Experts of a small language model: 160 SwiGLU neurons an expert, a shared expert of 128 neurons.
Below are experts of layer 9 (counted from 0) of a mixture-of-experts language model. Rows are named gate (a neuron's input weights, with its number), up (a neuron's input weights, with its number) and show model dimensions 160-191. Each number is 128 + 32 x the weight over its row's rms, rounded and kept within 0 to 255. Numbers have three digits each.
Before each expert's rows: "comes after" lists some tokens at least twice as common just before its tokens as in all text. This comes from a sample of Wikipedia text that the model never trained on. Tokens count by the router's weight.

# expert 12
comes after: " ", "-", " S", " s", " (", " c"
gate0:021113093087130118138196115117115180159105084082094147127124155149064098091187083101114176162083
up0:156136100092113133166048112131132049084143111108121145177112098134146158130070086170181178162155
gate1:098208119145120168130112121143175153137102086134102149163127141100192159104135122119119089143141
up1:174122113150122119114167154112145109080160155125199131131114157136136126175104108111094032162140
gate2:147127109120136084108148140144124208094127103112130136123110177151130078198192110101109124148127
up2:124131069128139113103146095126106125072134100093152128147120150121123157140157154141128151146168
gate3:173128129143117124162148155082149138116107132095139156128128168180109192147122113182142092158089
up3:161133114185186160154145129165101137089102174092115106140160052096170108139181109073106154078155
gate4:157116113131164107105101137115149163154075134127132096076190170148101106154109168159166115161116
up4:195137153141096114092157107093175171137157128132118182131129113138131131108103150181177088163130
gate5:157178151111151087122145109144152131151128147201117113151160162192158142177092161080140103153156
up5:160161120164127119118170130067144124109169121104146138117187141128143162163145156071151134123114
gate6:126108138140100156119151114141150139129136140177063165140104097185108134179140093127159153174165
up6:175111156114138128187113123139082164087121065098117149197111089117107168111088147107123153126183
gate7:134102135176137122138110134112181128115139197160168106159131122106120111122112159142158131113153
up7:171104147134185055166147102156157103162141182142098103102089080196097110102105141147112177114118
gate8:111148148130136166168157143124108171116169121126141179162107096128116115103101093145158104136139
up8:173149053083112117123158153104138147144097153194125069112089149077146165107135099115152161109123
gate9:105134148147118085202106142132128119077116167148127145113150096134133119139146100150129143166064
up9:148156138086087125103117147065102179057157134129103120113118116156163176130130141109130106135082
gate10:117116099179113207133131099119135145109107123096174191162158182123125081111081133146125182129102
up10:125142131087113202122137140141101132108150116126097143143121121153156071148131181093123132106171
gate11:156140086097125115146169132194127148128128105113106142129137134102143100081143115077089169155144
up11:134079092148172105087121154138180104116090137131117148169103140081169160118122133137104159078073
gate12:099184127166092127125178161122113137139068080073165018122126093087131114138148173132139148086118
up12:179070141115156089112121161108164151166165150153100193148124117088116144189155135096130112098099
gate13:090214163090134141168144077121199111096129123126165170137092142142088060217082174113126134083103
up13:093142102150159134161151117134184118141133175161149165132161144124182118094146118140144182150100
gate14:098176085061123124146177122145144122151166118086120122141080166124096143125087216100146103109094
up14:075129193103142108146093125079125168097080143119143099091176152157105051121160078134146187067092
gate15:096187131124157152193102158114122186132041148048105088100076100095138081181108111059139104088104
up15:138099163096119098130120125175124125109128117098156107152142131138105143163103135172118141137156
gate16:169112124085135171149098067094141138116123136059167129094101110097108116122156157171131145089093
up16:119098173129104115104152107126105119125146110161153143107124096136073119106110175065156084164167
gate17:086196164152107148151143124122096159148152109117120168149112130185169172116146079104055125077200
up17:166117133140109147116106094096151167144149137091117120136120092135146088132149156104119172064177
gate18:110134146114134122172115089147102118118121152073080099090096117177124158193110144106095169192103
up18:107144132155076174081090126128147159166088108191127154149130110135066078141113141101182122110107
gate19:126138079086152171081103142183064161114087142099112098047095117092163141152107128155155207123097
up19:125085126116148144106105162105173124105153154096179154163101083207085171167107119203136155137197
gate20:114174131089212104143192055116149143126136153147092172068116191145113120086190145123155131141127
up20:106154110084102185112158120133153148152144096060118132149091147158134171124061173129087051082157
gate21:139129115156163088144068207121122149205109125172145091140146133091123149087127152161218165130107
up21:151093125143102116149070114175100130176087087126120125176055175169149076199146112146100119101095
gate22:170176180112180144124109125114083191138078134081142155131077150094085112115126071108054194138165
up22:191177183146157124144149171046114129139075128142152152119113145152113149170156171128132130102139
gate23:120161087098093129158112153118148113198173160113100161171105089091150053169093101114068095124166
up23:098108101180121105114119130113138139111167174051099069129080109074122135108135195165179119146118
gate24:138139093068125134132167123109121133147091147144154105128166137149082178141117137223143137176140
up24:104093124052054076112117116136123150164145151157144161117097210125106156125093102137177160147099
gate25:122131091147090114109149109169100150131105080117163153165135104176148071120139140123146096155132
up25:126091156110130107138181154173182150141151158144144203112110105182107098090141084101146126136193
gate26:112139090141099208114123119154174124126128095135128039165111101126125106140126166145131198122166
up26:055091185199190111130167108186137148116087114190122152167139116099108154124101168109120080100161
gate27:100115113154112193116126118157128165060150132152165155111064125177165092138135097168119128128189
up27:142161163113113147157163169119142170126093125062104148108101149095112130143131143162114125152107
gate28:072166169116076154132140178126092173116119077123088128107128087068146143096121166107184188121095
up28:088083162123094111109097107131156141170158116179090105091162125120132097159180143145215065154080
gate29:113156088129132165137136191175113128090140175171188102145189133077157098109114177145100165130082
up29:103127176189089110027141089115106195098144153142133123172107074113156198153123179121107092171071
gate30:178135098134160135130164179106138108180133110097172102104137146168151131158096109146126084110134
up30:173138104106078131149141068122124126129094156143101211151125155158145186133130142086155139170133
gate31:108117120165132158129181162133155133198115113137088095089051151152166152139091130140151113175123
up31:148142128082091108131142176076140179141147167092124154089119115156164135124108126174143134176102
gate32:143112132125149158117154160164078172152130152123162077103111139127078160122122174074105157120126
up32:177134222211134109131125106089080121117139143145131146115126146188111155126153153100135156131136
gate33:114156116140165196093170209114134140128145131088130121155056161113123081132101143142196144149226
up33:147201137077161089164171153171121113119116119157115091142141072119146143155163124138121186093217
gate34:149141146109169135153147169109122138122139133143184192112131177137127105168125157055132140178121
up34:098102138103127135155115103080108149135193158137129075097131163181177172132090064130129160069098
gate35:126108138077166099090151129088106179186178100076146134172150148059151098136084091131134108128114
up35:116158132122148117116113132140117159200148146204121067160071147111169085139178107102110189128150
gate36:103178127131166175103184161149132123146134106101125173186150160196106153147152115149119149113212
up36:103095101156178109122103115135062185102170112072161104148143129135141155040124098136087137089118
gate37:111118117119141074122144194149119172169123107088126100133118151101128138179104085112145158123095
up37:121146124146152148141164112104114094131108078138086184097166183096119121108120129138154103197119
gate38:144121110146162134162158035132114097119132102085089104149090138120124136108105069124097194120125
up38:129079149081128099199136094139138128139109134111131152192118117150146065149105151176074077146089
gate39:089115087148133148128095154103149097073088140153147176113114182114174191111176156110112115140113
up39:165142134158156120146086125148213131108141086122150167151114124105107175092113100084203143102109
gate40:168162088157105135175167122137136133213135086149144159119122167122114098105125118140114142179150
up40:139152067106168172142162074142091117126107182154191117151115124124107077087084135104057171196078
gate41:170158073090124121142182122126113113114179127130103151185145060100146123168123097113108138159077
up41:134164092147094137113083069106102092185119174176106177109099177098120170146145153146116141090062
gate42:116138108161114114102111128067095181058116169105171151097098204140096116108109150192104155106149
up42:122140132113111126193153062163065090156174181107097158146153103106122093140147150111107084092142
gate43:079147125120134117149103154050145105087170139124088157048159148138116081210134119090131103109081
up43:152127187104077185144120140102119104123162156121146163123140070149213113047093103182088171121123
gate44:185140105101123143139112114161053145116121131104076061128151140111099157168104140138044145191087
up44:112150130152150108136123084202108115110168160151204169078132089164149116087141106144120093077130
gate45:172161162099118095135143192155112116197121113089133110132119146125181089101138097159188156125141
up45:079134129155069132092123150193143123118159053149132168140134112144144124120136172063118096127155
gate46:123152167152132210156118200150126186138135091102154106130127148117122094116171154152101142105165
up46:123095125160106115154036211108094147126115109173138142134107118153152147145099172118161117105100
gate47:088141103084159129109086142076045149073125085137208143125164111084128169130121145133140124120145
up47:188139119116168139200064124123161177144119151109155125148159141143174136178129102108127139115151
gate48:151147092145136137142190127123159146153111107097120120149106105105099099142107082137156178168141
up48:118171095117112067093115104128148165148106097125119120101166105120145148132087138197124077147134
gate49:096110202134170101114147109093158184158130138171139176130155085138122120108161177140115074111107
up49:134146156129068112131143148122156161141094139131124138139123114097186137100129104161097152170107
gate50:114116086158122145188137113074117136074119090159121164156107151122138095120088138098203091141141
up50:123108162138078147065121141141169161082135143145072122095140113132171113093140092108115106149176
gate51:135112152137109120073238164139119145141097164117147139089171087125138098110142151121145068188098
up51:167139167132087133150170133168149150143103152100149123117151137089151133163097122174130124147076
gate52:083145162105166189089092130131142138174147162142115110088094181130065102157097132163108141131068
up52:126138129059149111164091126172123205165149103174136186159098163164124140151099176138099143093178
gate53:117136038133122137143126104140111133171184097100150122134137175107138101131138100156131154098119
up53:095149128123111145161177105158157130123156134132141110043145142112143196180101094140075038135169
gate54:079101078123153113172180155086102142059132143083080090156104117084088111137111148158097203135116
up54:126128109131084190051135123082149120174121158115202118125068134148106127191155098121140117089176
gate55:123121132135110095178158140108106116126145139119149057115133089120076055139099121166060144112132
up55:155131201128098127148164166135118134109120095132154095137096170090154155153111098111141215117160
gate56:115214095079138095138166099087167084074128106116069153147048155192188169143119117100143073117173
up56:162214079124165032090109093110147190088057103145138125172110185144127158148092132090140146120128
gate57:097121196136155140124166115173126108084132124096143153189152157132103084163140121134119167124175
up57:097133199119161066135135143146121143120186149170130157083075149108087150101175107189066127131189
gate58:109159156106146145135100126108111103185151123144211151121122141113108113110122144181131178113116
up58:155114190155103077176100135176123133114131115178111129100126178119120072090086133162049138138158
gate59:135093123090088109150144157130144169087138140093137125142119173144160136081206095114089124171117
up59:100122135127189073126080124164129119101145161130061085118219124122114127160116091107151129139155
gate60:176238095151098134123200128057164149088145103130068081111098173161093076094130120076093071149146
up60:129146022124148052116140159165104126146059149178158102135148099116100131162090128093061121178161

# expert 7
comes after: " (", "1", "2", "9", "0", " H"
gate0:143135129162153134136169131118116141087154176142190148093172129135146147123141137152170190141122
up0:088167088132155120126170118138077117109110097143128135114099213133178130128136162104184104119166
gate1:091096154145146125138146112137157163071133073139172144069152103170162121109163148078065078155141
up1:127112140163140107097113119147111097163111162098190086140154119138175117080164136121121139192173
gate2:150073119133144091110154181150149108101132168132151115147157117078104112137173158133145106171184
up2:121138131131162112149118089185091090166082071109148130085115116188128125137098094174051174092088
gate3:156161145124136118085183127178050197156127144112137109132049170138116105169134136115197132106174
up3:066096148127143083146048085100175139171099162134125139147126085132092102110143102173124116091131
gate4:140140099175154110165113120115084119125078133075075139115189127093191149084103103162118134093150
up4:124165176140161101101106140120113166094118096141152118164136139098077107042199114096104081157062
gate5:148123153122183130128168113122124143154137109107091141113145169087164148148167130131143126150142
up5:139165141063098103104093089127114118105087168135107106178155134102143126108204109074159151103125
gate6:056134082162090080162136108096105160076093138090151160108164165128092132175088091126153130172102
up6:155102112180157126118103097116098101170146153103156101079170136167053120125135167127180138169103
gate7:108110008086106149111075147095144054098133142142124106147123131130162128135178147133118162176152
up7:107107125171095106123099124143142141132162134088152171100091132132156102096139103141111149147111
gate8:098114096090167125166171092171090101152147120153109162094183089128198089130101201100145159166141
up8:126172137095100058101086198068098105110180111137096102088125137111139125204089103156134161151167
gate9:081129132112163151101123111108070139088154153178099134151145096121115153160114135107132126139097
up9:204123123063118084104073134155160122122162111145140156068099188160175091169137090081128112123089
gate10:124094166106147131107150171113136154111103108156215093082213101151122107145168053083119123187135
up10:164150089111076108059082124154123106108183145143165152157138113134115158116145092121157051112096
gate11:158124085054156119144121115096110140120137159138103055146179111134136124134099123102140135215157
up11:074136128184097133178158120092102086169093126112144127105206122146071053179132113144134121162118
gate12:118140178144141114161130113121159154117155187134147149137087125169164088135174135063121172139105
up12:159134089122119177220157059119111148158106161160127149147107147097108164184164154118099132160117
gate13:158109074065132121103140137140107157075085125131095164054131180141118108125097142166131106109077
up13:095143109115145092146155084135110199115065172154136140081087073108105137136098064137153160122121
gate14:143140078115124125113119133162108176136139140123150133139159190112131159136121189132135145148084
up14:157138129139148048145090040128151145135096108200151120152133138116117132087176135118150095145193
gate15:120146114123185118127114142134066142127124121125150111130128121099139127134178083138115115131224
up15:151180132125113138127093144159152160166098113125103121113089161085145119137117175142119060120094
gate16:126087143128186115067143102128102113096135147157164101122147095135134133125194063128072117183159
up16:077168126140160117101179143160169106086178170108156106104138179107137127135164108081126134172070
gate17:124118147059115119139113093112102140111180171140097123163145140148168060153089121142119104149082
up17:082128131090121172158150084099183107111107121137107148130099123144124197225148186128155105079151
gate18:115150097074057144129078160138066121118116154063109119108166114115091125124150158140158120100141
up18:091130115089109165204118064144124114138085043105082165070133122127092125157164109178113087134167
gate19:097180103144095109194179214142104134078122176157122151131139188149114096105153141151158150127174
up19:090150106138089093173158080159110142112137130179115140069134180098137158129109082115143126181165
gate20:088107193157119128106156129123107123100158194155134107093158108110105164111157161124120138156150
up20:061097131146123162155121095151107116139157155090086169135078163169139189170163064081129124161108
gate21:165150118066151131101156106142155119077138139176135112129065124136112141100142122149175141089191
up21:111124109109137169158100114120110180118170170127079168093140124134094090127110149077102115126127
gate22:130136173060132120125167126085065178112147166111093070133152083109178130074095139116176163145143
up22:148122193125148152114072125122138065170138164110063093114134066142124122173178045116120132135116
gate23:183128056098132144102151236127141185128122166123120100109110145113124151176140117120131148177135
up23:191141133126162064189108106169142157169114156113107172121142109096112098127155155148095133098166
gate24:073207138172159114153165050095143098102174162081101144165108112135108110154102112136156116126078
up24:105140100100132110138112124095107125088095104127126186191183130144151112106101138093143190165177
gate25:056123138091137124131156152093153118107119167050092146128168103150115140146101021094117186148118
up25:100155114108179128104183118130117141181115133165147102151163134153139142127079108059070115099088
gate26:120170119137100107079128151126115103107108123181066137128152152106092133085047147094162107139122
up26:165105120131162171118121156104132140112082166127165131126077079150164063148152084115133080077149
gate27:141135145172122158143126136102156168110183146162182136046109134132123143162130132088174097136151
up27:111110204181155164148116101128142117140097110052104164092170091164138106142134115176156146164172
gate28:154104156110109155115105160107071114124096087149140161130167169106145149159202114148118199148141
up28:103166137191143119075151134204109152090141137085124090141148082131187162178154085108116153115089
gate29:140120111149185124080147170120118117079129155178135141155188100170195158127180174154146114125126
up29:168171087114104152165078133173156052142190158167127071167142123182148156183163094139146129142146
gate30:149145106059077084186118100129121189088102124109067160130178190078067155118166119090104145152116
up30:092161150127089139181092118122121042032164101146160133101155160161188084089119115118122129125153
gate31:152143152135156093167100096119099138054136130099138147112131159132166059112097130107138095124100
up31:133140164141093133124077077120108196100188142157108095101133160094173091097104118118117120114107
gate32:135148101115113131128075163156130237136136128114128166113111157128122110116168029132114081105075
up32:145177180101131145121164091084144079131205161070153107138122110137100076132094116129128141074119
gate33:147126198169193138138181076103117155113137171157138174110098086125095109113166118129170105143120
up33:102126114136137215100103079113097053146115109048104147126127126098149076216136181105145152157116
gate34:156115122142152091131131170099057121060112105113114110109133179110119115156141115074100158128149
up34:057112147208102195145157166072143055103121108152098164096077121067122164086162130209156146130210
gate35:097149055113076159136073177155089124058079195120084138103093164123138115133125068134083132140099
up35:088189098128095082116148111070133124164100123123143118111102089067166131072141095134102106092093
gate36:141114051146210115112147129109143087132093193132177103076085168148108091095115115184176072108169
up36:122123152139142130157153186060116113208126136141150109204120110163106122121056175152097154115100
gate37:140114141159176100150153108142146134072108104133109140065140132179143039151143059125143068129145
up37:081127171147188174061154128158165131098136144109185138140141111086120093141085079139156112174113
gate38:109099117121139128138149114152095215117139176150076108147119139152144107154121154138170108163235
up38:180109110113149175153085147091111143077121128087136075142069061150121155176093114114161106144160
gate39:127128231148141131129199166211130132142118139132084076115100185133176124122138104110176119133094
up39:172175137077122134065158152196137127167133085131204141175109152138133119136176184146136120038160
gate40:124202133051147084123131178155106162056115130128146078090152112105117082165110116136081081187163
up40:087194191118116107058126172145096073100119134095154152168205086124105149103139080071070084125093
gate41:124168169123133110139114146144138111096089078145197104117150193125137108083142128145142171181133
up41:132089140145082151129148162155154083064154122115098190189086128152157095096142113137099094048113
gate42:151126116149142161148124135134090145219056187122122106067113134136052133100149108178149135098067
up42:121134053139143097148143142159144143144130163096101158107163145152114148158131147142114169136138
gate43:108111104131120140123101111128132159098111156104124074059078090130172163125140137122123091192107
up43:184123127049145172133172119150116083114093116089154147077164152140131111096097116097054156154164
gate44:105141172096121053133110168118124057147142142113127127109172097194189156172164183100103098157147
up44:147068135157132118154122120173127171162136123108103124088113062106132160097064135149102172141118
gate45:149152120146092100167091132171171148089097158156107079056159101143192105078113092144144202091170
up45:128170154106080133139143068095133072115117020098124125132040079091147190108123080103128120153119
gate46:117106154139133137104146130140109131097118184099111141098067122166092103127081128087155125084135
up46:106141115116143117158163098143097198121118120111154106169104059144108171110144135179094098089135
gate47:179128135156186129117176103101111142197112117098102161068167147176106175125140147168173150129120
up47:111109085099126163123080154145122153088115067095076079072117149110155150070093127087109088131143
gate48:116108086129123172144138140144150122098128076189071098113174142090107140102116150064157159116166
up48:173120123102159038175112101112111146150195164135129087152134142122092113115158122102098168121157
gate49:110126126148132067150043135098174134210081145220139108145182127145149089137104107092143147098123
up49:121206143064076188125140115186095135135218169093113137142132099083163115129151141144043062184142
gate50:137114122080119112105108182084084175105107146147154104085123192088115105118158112116128102130168
up50:104135121137152122187149157083136064117130107156118103115114080136141159117163162036104115124120
gate51:091147127132161138161116107141126153153124128121118168089137136148131147121149097118136103169100
up51:133108169160145137222134088132110146125121114158042144129132131177186138141155127101117144130152
gate52:127149112113200110141116113128106164097119135112101166101086170115123105131121102129153119115177
up52:146131070089141131191151119129096119175077114129148098109111162077099056090138132131162138130106
gate53:149140124097114146196136135171173164069177167098129086124145176119148122153134116036141116130165
up53:131116092143095111071114108092155163074153135108114150123083138169141130123079138183221112144120
gate54:101131099153124112240135118074145102123182180121099118080182106139124042104200104030121121073145
up54:141224060096135143142120060131113157108126134103119126104112169104197147160156141143070123113131
gate55:152162180069169142149115131097131181097127127112147167117152178141067152093112117103157136117115
up55:138140072148129135124138150112090103111169071076122130111136160110100118091157127124090102115144
gate56:105122124151129107113142215121152126103093156121088147161095149086138105120171130155194097106130
up56:150150094118074121161116147137135130141163114167168153169121097148110150128142183161108131148135
gate57:182130100130174108182098151120087178121074161184128130104093146120149091108139190114070111141144
up57:120189113105147221125133119181092120135179171105116135088166088071141096135113109119077121147125
gate58:141144146155227146158150160112147148112103114080117141119143120168148115107089148104106083125203
up58:169136168099158149093118111156130102061083099118110182105129136199154115146121112129129150165139
gate59:124145149123117105147160099148147141095136155167142145101128076121116109116122122154116140091108
up59:113120089142173127145127122135119141150116129129126192134157105099150139101200153117163104164150
gate60:086105157140177087141119120193138125113128088119143120121175137163126136090137154127134095199097
up60:092125177136107139131093168179126107153119101124137086174150094125179124117091096150105111065127

# expert 15
comes after: " ", "1", "\n", "2", ".", "0"
gate0:116108151112133130149126204116102166156153098093158120103091165121153134054194118093170102058166
up0:112108122191083157147095084119120163106160089038070062078076125131103136138135151155129076129083
gate1:153176151073174153091119115103046181143140085142123145085088127115151154138095114155108148093143
up1:091086128142152111130112102086101176192121119123133059187135052086140146098098134092147126107092
gate2:124102114181145097102090085122175114144070048153176177108141127142097144115144078155092207120090
up2:093093076098143119145198125145132162142148159127123079119073107155040107216149197109134085166095
gate3:143113155141148125096160170106107173186143178112063114084115111139090112107106164131153113155167
up3:204125103182118094151191144129152169205112102139124118119179142136124142104096146124092107178078
gate4:159150164135146221151074176111142151124162124116134113101114213093172023070076096069074193156169
up4:137147166100120144157139063126141175161122150121106116117137147121179142169160148113113102153172
gate5:133187138155130078115160080088103096129087072140097099148192152133131129176143197076133122140146
up5:141117140139128142055106075125118134150152199099120167193101133171180106158187106144157106158084
gate6:139096108154055106185061125130128123155156141150100162071146139152138127132163094128147149102222
up6:184104125145119149120044153129157062189116074113095134137161087086131107154136122134072138093190
gate7:109156114128156126154122092188108134157111138109134099163150114154185119077133068090096189074146
up7:022121139136098149157154081111116111138151090099133152125131096178145129115113135156122132128109
gate8:123190140143112111114177107122138104097115097112093145173059109178145091109204136141112114098177
up8:129128120142163132112114120161153143109131067196114107193111084153107171103087127089138163125139
gate9:114150187112122125116177134155111134147144047141125140153131145075129168171092108162184130102152
up9:174121133187126162150126162085139168124130072115152092155156228123109122149124137089111121129140
gate10:122115146142091073158078133173095072102104155132139100126119130188126158142194115164162106112152
up10:110082136106115137145101154145149070137141154088089078112142088103163086046167105102153139110116
gate11:125165119136135127134167207090141155104083151114103164135161185125152102182155151120162114075157
up11:189165112132151110147143104129170161170197090113108091102137129132129136126135137094131110133188
gate12:108105091070111187142130101093099123156156112089102132145087134154145123164130122118110115120171
up12:128100093069082165127181173057115154105133101154137108164101127133135148130132133108092144087105
gate13:149107134122097150135062146072117069093155175150125096076183121118143119093193197163058138137169
up13:125095141134103097096118139202106189106115155136125118119143126159169112103095126077106116123143
gate14:158129114054074126178106147173088140129055158106160109094179131093073151129091133123097142142167
up14:175121183082188074138118150098096125093114181120164151119135214105175134166134171141119158094160
gate15:135096123165133114171115129204136102111131172124108088143153069231163176096126153144182121191184
up15:113176140121137151155100161121128148095127098179154135131130068110133065162128118100078155137139
gate16:131160144137113145084152119131176162170173131173091059179159147105193131125127159113109070070148
up16:114158139067091117101142099092144169149108165125149063169196155138103146078160170194173158147095
gate17:127147121086149141135160125135092125137113144136165122110117087091117090157126116132107141113125
up17:145123134162118087139090065126144150189134092150093153167077127114181096141234183081173164106110
gate18:124110157151116115119148097097106146120129119159125140124168187130186138118135133094132111097175
up18:187136156142116111238140152151085135104103085167151102118200138092100155167154181116126107113196
gate19:115109174135132112098143151127124116138085087142126149132115183157138119146136148159137091109138
up19:122169134124132134124093130119157149086141148139141171187165122192145121138146140094120096112085
gate20:188130112127107062165147111104116128141087184137096135097163124150111178220083139138131103097095
up20:103059106162151106088124140143129155105140106085066135123122125156129140082158147130215178126101
gate21:114155092162094183090128158161119151221084127113095103068103193164116113137127097140132078082166
up21:090144116096149078093094098117125146095161101142130117123190054133156133101142175108095174172068
gate22:111135069113158086178076154154147098168138071167078044096139128092129127200136156196174146129124
up22:113135098130120191128077087120128168109144164141151115099148115112115123119104104125116174088117
gate23:168117186148080130145107139087139146172122124069127093164128091140148087157138063140133158135108
up23:123072137107104067100156100102167128109100112094101137134118152145152105144209135118161127126084
gate24:112125091148131130157062083185180154088120163082134149074114148180169120110127172088075147135130
up24:152119059142074087095207122127099159175140141156120091144171153099135127112109111078117111136100
gate25:127186132111139152082160094163148115094158076077103144169128139099115106114069143110091130200136
up25:137127112129152145057154077145168085145106141085106120136123169069110130120157183116084093103114
gate26:192126139081053097180134082122141079182120057109121119081113151170064137161166132171122102135126
up26:103129182144137126098112138099113153088113160117152115116079147063182107106127078133101145160081
gate27:147110091193116114196087089126131182126158138166086160085122071136137089111117163137168137087160
up27:150089141111139146119131160178117164084112116114069178139146151151153094128171120148148124151121
gate28:160133160177154150117095133165162172099123124168090097122150132160163137122156131159137158157148
up28:148066139105125134138147092107125112173172172163119057122133107146102109139098120139139192127145
gate29:182141157139097113094092170159117127149144072125131122151188123207149069103175116152101086117127
up29:119117113146061133118092125104156095131144185113163193144161094144132119188129127089154102145089
gate30:140132089138108115140129107104153120171147136122173157142132183151145166164143118144138100114097
up30:144186099133104125132125110074120111076154053063184158121105169150146154135102191134138072102113
gate31:139169152176137088160115088086093158169160142155151066099131188129138140134186138082175115090143
up31:124109100138118127110092142127134134108131148116122192128169133029100149136131132151111115085161
gate32:110096148150063102153151086125145154119120076183139121127108183041126147140132118105117076121162
up32:079135090080138109134150114129134120113181175161151084198124061128134158161116107203223165090149
gate33:090132152084058112173104162131088158098056073126119130057174194069115162128124118171155148092131
up33:133101063095128124194111154122153182151109194124111142086123188065134129192138169214194069053126
gate34:108150119117166130128135090067129095107164080149120174099087163120098127105133113143162150128118
up34:149079121077118123143105089128133138069135133113130091140175177098091122122152147127125187070074
gate35:106117104193146118139045098146135113176061162115092118017158164147109144127096114160180144141149
up35:155190099169123108120127128125142174127090156087089125085109117211213143149136153122094221087165
gate36:133074139208141174161138126163180064148128088070187112171151155086118177129159076118099153058099
up36:127132092092145188132119092110111148116083142151183168115132084084089123123072137121157137080081
gate37:175159129169105176191112165109129129065155082201136115094128160126149163104159142191129108135194
up37:137122133188153080126152134093146084152152157120137117127142153101120136121135122119130117094139
gate38:137091100149142174110158116121121122107155124077078126172126091153126080127238080172148166096109
up38:158088161160111131119115119080096156103120138170167117162136112074173180144038174099153167108085
gate39:151149140120086205094148130136084125092172105128117142114122077206133092132152111125118137124175
up39:124132102107079189090110193121106126108146118077158083110133118126161107128115119147159149086096
gate40:156136097141167145083120109184136163157106102129114099186144144151136096180112174129159102100151
up40:085120138105108099168147127101068121111142129103134165180132128112064182117105124152101098143092
gate41:205162175127102101106166122133132082118190127084180112135103132126140148205084116113120130131147
up41:168091170160117113140097210120166145111146104171083141121123159109094098124076126058101087116130
gate42:117198097120140152136120166135152104184073099131088116121175139130118090131164152074120167135102
up42:155168096180157130131200117148133142140127101120075095103179126131098149136114098122174149118064
gate43:092116181154099132134094119133118134066124095130182072114089103129143112069093159121109166097092
up43:138123102174099168145104171117135132088122129118155128102110137103116165177123108140124147129129
gate44:102145161185080248117148146182106145124092138095131144161149094102179177133108193102140128164162
up44:072170140106130145155049184178159152131059116115118142086083116096150115171075122204105146131110
gate45:127125142120161179137125134161163155079123112090106094062127155122121139090129150156112126094078
up45:135114120153158114130086133053133135118098127165117152124104151049159118137132071108122199132132
gate46:170151116128125107189143130178129083037089086176137073151220102174166169104179153096116104144176
up46:158138095152162097163068182091123135166153160173150128132124150127148140170078120116150102094110
gate47:143113117122149160147122156130116116151113088138164035157188165155140208142152065195046169114134
up47:176135110140125088166132155140064119138155165124123052124172141137133144138174150185105182120147
gate48:159136169137132092135184168120117183142161107156156138120156162102115113123121155165100108128125
up48:147130140118187124131128090144145142108159130143100141129163103096168122128125085122092126117103
gate49:159132150137112090092080105130143142138104099152095086126115129134083147140165126068146145122136
up49:067119107104136066140109174135139102120142106157128056121115093130140079141116126154107121091071
gate50:202138131125132113090127173090093087203115135130146158148085109123147099193091133160161134146179
up50:148114127171094102131165129179132161090164090087105136066136150151162167051121151117059095165113
gate51:133111126128131146133133149118122108215111146151119116091130098164121173172117152091110171100160
up51:174124163099142117126115116141134138119128148140159155137093108142119128085182166097090171151061
gate52:113147128101151142154160158141135186127149143101127179127143142219143062157128165126086133162108
up52:180106135060136115142128099120120159103135142098122123143095120135199107160163104089104105155161
gate53:097186104146196132119113167147136139153104108122106053141124107145093126138102122120116213138118
up53:139046152158071131079172151092131111126138149174087127157182105207132139083103099128132176104109
gate54:177151114101085189162094127115126112067153136076122100096131177105166088128101119144131139097151
up54:110203151094070112162137099137140119128105088080142141124149143101140139107203145123098119115148
gate55:120212116109165132086179116147138102093162133130135087103116144190183154154130153113146106111107
up55:067134113127078154116083119167097094119127114115094106100162077119123081133108135108078171155070
gate56:138168201101174134128141113129112154168115144085127164112102156156095131203185138047193149080102
up56:168143098090133163090118105116113102146062101117108109113078139155075052124154147105154141097097
gate57:174138157118136104188169143161098159182159122131151129131095165099131190120177139096171162147091
up57:083104165091108109127159102176119116164149130154155206092149140136100084172135147163129101099116
gate58:144113118128104134103157200162098117109116121123109125033156143075153132159163133113181126147128
up58:134168139120110120098153101163155117141116117126091104082072131104130223128134117189161124137098
gate59:170168095064125102120163142158169176178082040143146121105060114136144139096084144105223107086125
up59:116132189091116255098133119114120083131104088145152114114087162118147125116083135134134140108186
gate60:137179065091105158199192105154144146168167209142127169101127162184130080146172135118122130123088
up60:174120099073170112080145131073168152158114140142149142107058139089098155125066176185159124160105